python train.py --n_layer=13 --n_experts=64 --experts_per_token=8 --d_expert=32 --d_shared_expert=128 --activation="drelu" --router_score="sigmoid" --routed_scale=1.0 --init_std_router=0.0352 --norm_eps=1e-06 --grad_clip=1.0 --batch_tokens=[32768, 65536, 98304] --train_tokens=419800000 --steps=6842 --dataset="wikipedia_en"
Below are experts of layer 10 (counted from 0) of a mixture-of-experts language model. Rows are named router (the router's row for the expert), gate (a neuron's input weights, with its number), up (a neuron's input weights, with its number) and show model dimensions 64-127. Each number is 500 + 25 x the weight over its row's rms, rounded and kept within 0 to 999. Numbers have three digits each.
After each expert's rows: a language model's description of what the expert responds to; "gets" lists some tokens that make up at least twice as much of what it gets as of all text. This comes from a sample of Wikipedia text that the model never trained on. Tokens count by the router's weight.

# expert 15
router:511530524532496489467526532460522465479474536505479532548526475510492525533476472469473471471520488487471474471491518466528469489523508471501462529489528494485527481531480468529513523472473522
gate0:474479544501454482458467522560543485516483497468531465489541506566518527509490555511483472523506571500539563509548514506518505490509488514496494500484550484472508511483476504477514459551501495
up0:451488541485457476473503505523540483504497487473512469505530509535576520483501536544484445497528532478526541506538512470528494478532454505481523488486528492474511527509468511486486481565487482
gate1:518438497479532476507496487516517510485490496524549520518495525522499528500486528482524502508512518518485513513520510528456526475544504521516535485513511474515490463514486492533558522533465501
up1:505453486513550480527515500541501532481497491501554511529528516549507530507495503493491499532513495519464485500519474516454516471518505519520530506488494491544471475488505497537545521536447499
What it handles: Table-rule hyphens, blank cell spaces and heading equals signs, plus mid-word pieces of names like Ham-ps-tead, Suff-ol-k, He-idecker.
gets: "-", "\n", "  ", "'", "–", "ho"

# expert 12
router:529523529527495479473535518479528481500483532515496535538520483499484523540481468484475479459518497491469479481486520470520466486525501472493470500480520490472532480514457471519522540467463527
gate0:497496526452522494501458517521516495524481469460498488471515497536510506494484530521485459511515527485541535503542510488490528507490483486468516536480534495464463501458510473487529463541465512
up0:480521528457513476526512510482512509542479478468514500516514489521521521474495529521476449465533495454511526511556496466503531474529445473465507522467533511476474519485504457514510470517451499
gate1:495464501496495474551500478492525489528496523507523500512520511513484549514483542511534488468511534497508539499510499558476503482533490530534526494548496503504478468496477469482532507527476513
up1:470472464508514474551510493502481517513499519508528510549526507518481550519499503504498479485522497510481513493497489538469512477520458538535514524529447510532467457469469481489522521546450519
What it handles: Line breaks, hyphens, heading equals signs and mid-word fragments in lists and tables, such as pot-eri, -isc, -iti, C. Loxley.
gets: "\n", "-", "=", "\n\n", "  ", "\\"

# expert 2
router:530528539538501477473523518471510473474468534516489519521534476524501514515475479466466484483525492481480472470479520480525471481528493477492457503467489483486525484507457459516510520465468513
gate0:500495529476497492481453511517519473537496493470502484505523501545508535494488518508504503514490546493524546515583544475520510516481494519486517515469551494502502539459483487462533437500497526
up0:488502536494470473503482490473515464522514497482501509531521501530543530450481513519503456510533522458511536530562532452527526513487488505477503501478555493527498535468497492493527449517479495
gate1:510497499475496471503522502521506546464493517505550521505532517513500538482503530492520503504499526550476520497535511499511500482526500553525527490518490481511494483444488478488541504521489511
up1:497482497487520466523520525537483541457508498484541511521533513533524521494515507509490506510513504556478516485527497481506513483516495561542521495502472493521473478440508487499531522528476498
What it handles: Heading equals signs, newlines, numbers and field labels in tables, infoboxes and coordinates, such as Preceded, Result, UTC, degrees.
gets: "\n", "=", "  ", " —", "°", " 0"

# expert 56
router:510519521527514480476525512478519464475482527496477515529526463519486512529476492477462488482517494477481472471463530466529466487527505471478477530474530504476511480512472489517521515464461538
gate0:526474528494472488463468497522528501513475477464509479468534506537478497536496561528481494480460555509514540502543492490465553471490485528495516502500507509469492527445483515478544427494444525
up0:519493526483496492451484474491532491527493479484504510480521500512507501481472539535469460507489540474471522529546499476459537470510461543486535479489524522515532542468481531485506447490479507
gate1:492470461488491479534509500497484512509513532500508486508502519495467516508487515543515473477514545527507527500508518533501509481495504543514539514540485472504481480471480471492518498490490521
up1:464463467508516485546513532498463541508500509490526493525515507510506513531497514555485470489536503510485508504509475503463523485494496534521529537530468501541472490460499457510529507504463523
What it handles: The, plural s endings, and adjectives like British, German, American, new, modern, original before nouns.
gets: " the", "s", " of", "e", "a", "n"

# expert 55
router:518532532530505481462530519473514473486487546507487521526531486521494530528466476481478484467521501482470478476477521468529463495525517481482487530470500500480520485513468474513520511471469527
gate0:506494535468478476469465525531513485491475461463512490436537512547496492506489532522481497488458535504491551512531548483487534460497489529517538496477523496470489518432491515477541448518467538
up0:479529536471493469454496487474526485521476486479504523470541503513541520471466522529459467504467528469471529530549528467479529452517455537489542498472540490508522543447474527483498453502496522
gate1:507488480498501471530490492509515534529496531491489524522510511514473532509486539512520495457525556534518509489523517514492513481505525544502561501536484471503485485460467441496542509511485505
up1:487471482521523483526510528511492534523516505483512511533521488547502531537499543534477470498542505532513481499523497488480512476519493523514550537529454497533476499457471455529553511515458522
What it handles: Endings such as s, a and e, plural verbs such as were, and military terms such as Force, Navy, forces.
gets: "s", "|", ")", "a", "e", "n"

# expert 23
router:526516526534514465472519527468541472483484536517493520524537476511489528527473482485467469467534487486472468475470507478529467476519500474485476518474519509490530479510464472512557532469474507
gate0:500459540482510484448475537530502480514478484470499477444503488557510482522518509499503469517506530517519531523528518469500514512483514541467524507496543496487491515500506477465522430515475537
up0:484488537492510473451521521500500483511487500480514496473509481537525505480521500512494445495536489495490520514505515434519514484502470547446526500484538496502495515502487463490504457508480523
gate1:505481468496497473545542501516521528538510528525519483502500515498471553509489548520508485500508546502501525537514503532483518501503512525532539508518494505514493473488470485527538521533499524
up1:482465462505522483563534521509487544506512526516526492515521509531494543519508506522473488503513500503472508534502504501480511481499483543529515525515463503554479469483487478533551534548472529
What it handles: First tokens after line breaks or table pipes, opening quotation marks before nicknames, sentence-initial It, and word-initial pieces like hyp, indic.
gets: "\n", "\n\n", " \"", " It", "g", "D"

# expert 14
router:519520517520510477489525513466506468498481526523500524524526488511490536527484473475468480464517510494474469472482507477511457480521506480486466512463498522468536481522469462523523533463462543
gate0:505509542468495486487483516527542485493502485466485440461526480511522537496494550528478439535486561481533552522526529501502508495500486500476526496460542498464497517456499504464531443558496534
up0:475521547460473488490508489491531494492504502471502457506525471491541533463494553534479431520523505450504546527522521467501509482522441499468528486460553526488499549464481503474503451550498516
gate1:503475468480514438537508501520487489520492516492533504506481531469497548468475552491509481497515551512493523518518506513485511503526504498537553516513496489507507491494495472499540511536497547
up1:470473447500528455560516526521466506528487504484546489537503521490501538470474532500478475506524507512472500508500493491471501504532474518551556523492466517543477463481490471503524523547477521
What it handles: Digits, pipes, hyphens in table rows and markdown dividers, plus word pieces like enc, equ, self, much.
gets: "-", "\n", "  ", "–", "'", " 0"

# expert 11
router:535546525520493475463535517474520476483474541509479527532518486502491519528488477476461476467522490473478473471499504482528476491517497482493470507467525494478537482531469472534522525471466524
gate0:502491532454487506484458499539496488510482468465522470496530533559502527514512554530472471493510525502511547513536541452503497491491466506488517478461529469465512530454465482482510445540494517
up0:472515530475475514504485495502522492494493463453530481524530517523528520479516552539465468492538532477502544531527528427511507456516443506493517488466531472480505540470466475501488447539487516
gate1:524467502480514454544551460504494531490516512474541488495508515512478522509488529491507510500548526522506517498543504502491532497521519508497548498547527512537505496481496474510559503513472512
up1:487461501486525478568549470504458527488529481454538497506531518538497511511517508495484477525542477520505498501511490495496536487515508519514532512533518496554475510477517476500546502531461493
What it handles: Markup in tables and headings: = signs, line breaks, pipe-cell spacing, minus/dash and small digits in sports tables, LaTeX backslashes.
gets: "\n", "  ", "-", "=", " 0", " —"

# expert 59
router:516538526514492485473528528468518470481485541499469530524518488518483532527476470487468487465526488485472469475475521461532472485520497472491472510466510491470528487508472477522503526471466523
gate0:492506547459470463462455530526513485492497458487503506477530514549478497537490526559475511487439561504533546543517523474473492480490482542519532518472518514495506493466500504505549450512492537
up0:471506502461482453462468513480531480509499481522485512486532497532514506505492502569464483506477545473515518554527516459463489471515453551523530506487527505523522512473480504516500463497496522
gate1:473498478505485467524518497500516510514507545482503500505509500496469527507474521535506486503524545507528516495535508524490489478498499490513561505556499491522484482463461472511538503510464485
up1:456488462527501475542519509499473531522502528474520491534520514509495526511483501530467484504528512495500511502517480496461482491496490499521556540549477502543471488435490471522546511523439501
What it handles: The, and, of, plus descriptive quantifiers like various, traditional, several, modern, numerous, and sentence-initial The in prose.
gets: " the", "s", " and", " of", " to", " ("

# expert 24
router:518538513535498469480527512473525474491489534518494521538528468499486530517456476484469476469537474475474484490478500471526471467519497472489481506473527499497530467516460479519553515463461513
gate0:503493540477503453443481508560541481515490477463490468456505508568487516496475528512483457529486551498484510527578531487482497477483486523475538500468549458470520536502483494460506451524471540
up0:483510539485499463452489513513551503507514487466503468506506481549513507457473505524483451507518510459472519537563524467477507466489428517462532493474538497499510533515451488483497463494473526
gate1:481476486479501471534495501507491526537496525508543494531519540503492532501475512519532494531481537504507537541518505530468516465497503531538526532534496479520491472464472503483539517528494516
up1:487482467513518474550502545503471524509488516501564502545542518519505525506479489509495491551518498509489521533500503506459492485507477554535521542498461492549492475451469495505560532563463525
What it handles: Pipes, blank cells and paragraph breaks in tables, plus mid-word pieces like democ-rat-ic, Sal-iga-o, and sentence-initial This.
gets: "\n", "\n\n", "  ", "ti", "–", "S"

# expert 60
router:516538524526508488479514511469527479469494551495476511535519498513489528545477481473462493476534495489472465472479525465537478478521507488493469503482508489478531480510472465515515517461462525
gate0:490496509473475466486451516511542463543478485460506490435516497521490488529484549562477481511454557488515566503533536509519515494495484503513527508480525469491504502452503496457542432531507547
up0:461503481486477455490481513442549463544503500498496506447524483494525501492485523553472466511483526458502562509541528504513501487505470498507524514494537473528524525443495491462515422511498542
gate1:508484475493520481525508518513511542477501540485490521542513530512489509496497511488525522486510580543503511513504511493481497527504526536527531509532478477504507500458495465502542510535482517
up1:491476475502536506532513525509484545463493508496520522546541525525505513500514490502483501501522545512474505491487505478464495509503522525536554547511457470525480492463501476511561532561443512
What it handles: Frequent connectives in running prose, such as the, of, and, commas, was, including, though, contains.
gets: " the", ",", " and", "s", " to", " of"

# expert 54
router:506534525533509485472526514470526468482489544514488521526530486521495531529484477484466471459522503479486464464470523473527475478531498476496474509463503498470531484515460484528528519469474518
gate0:501478550471494469475482526511528481494463463475497477453549520550489502525523520522477472496464516491499534499518542506500524471489484538488510468475534516482482532463497513471521454549480532
up0:472501543481511465470529493454530499520467493479497512482538522527529515491511515518469451501494487461464521536534524485490535468493458530473512474473558521509500555478480525472473457512512513
gate1:511486491502519463518503486497497506505498509495493511528508508504485502502478523515521491482532574515517516497516522520499496488504509550503552498524490472519488469458483459485554512512462517
up1:478482494500546480533506531515488537485515497492521503530520499527509513528504533527516470507549522506498507492529500494482516471523491532520548500515460497545467471455495462517566524532444526
What it handles: Modals, copulas and sentence-ending periods or closing brackets, such as may, is, would, will, The, plus some initial capitals.
gets: ".", "s", " to", " is", " was", " The"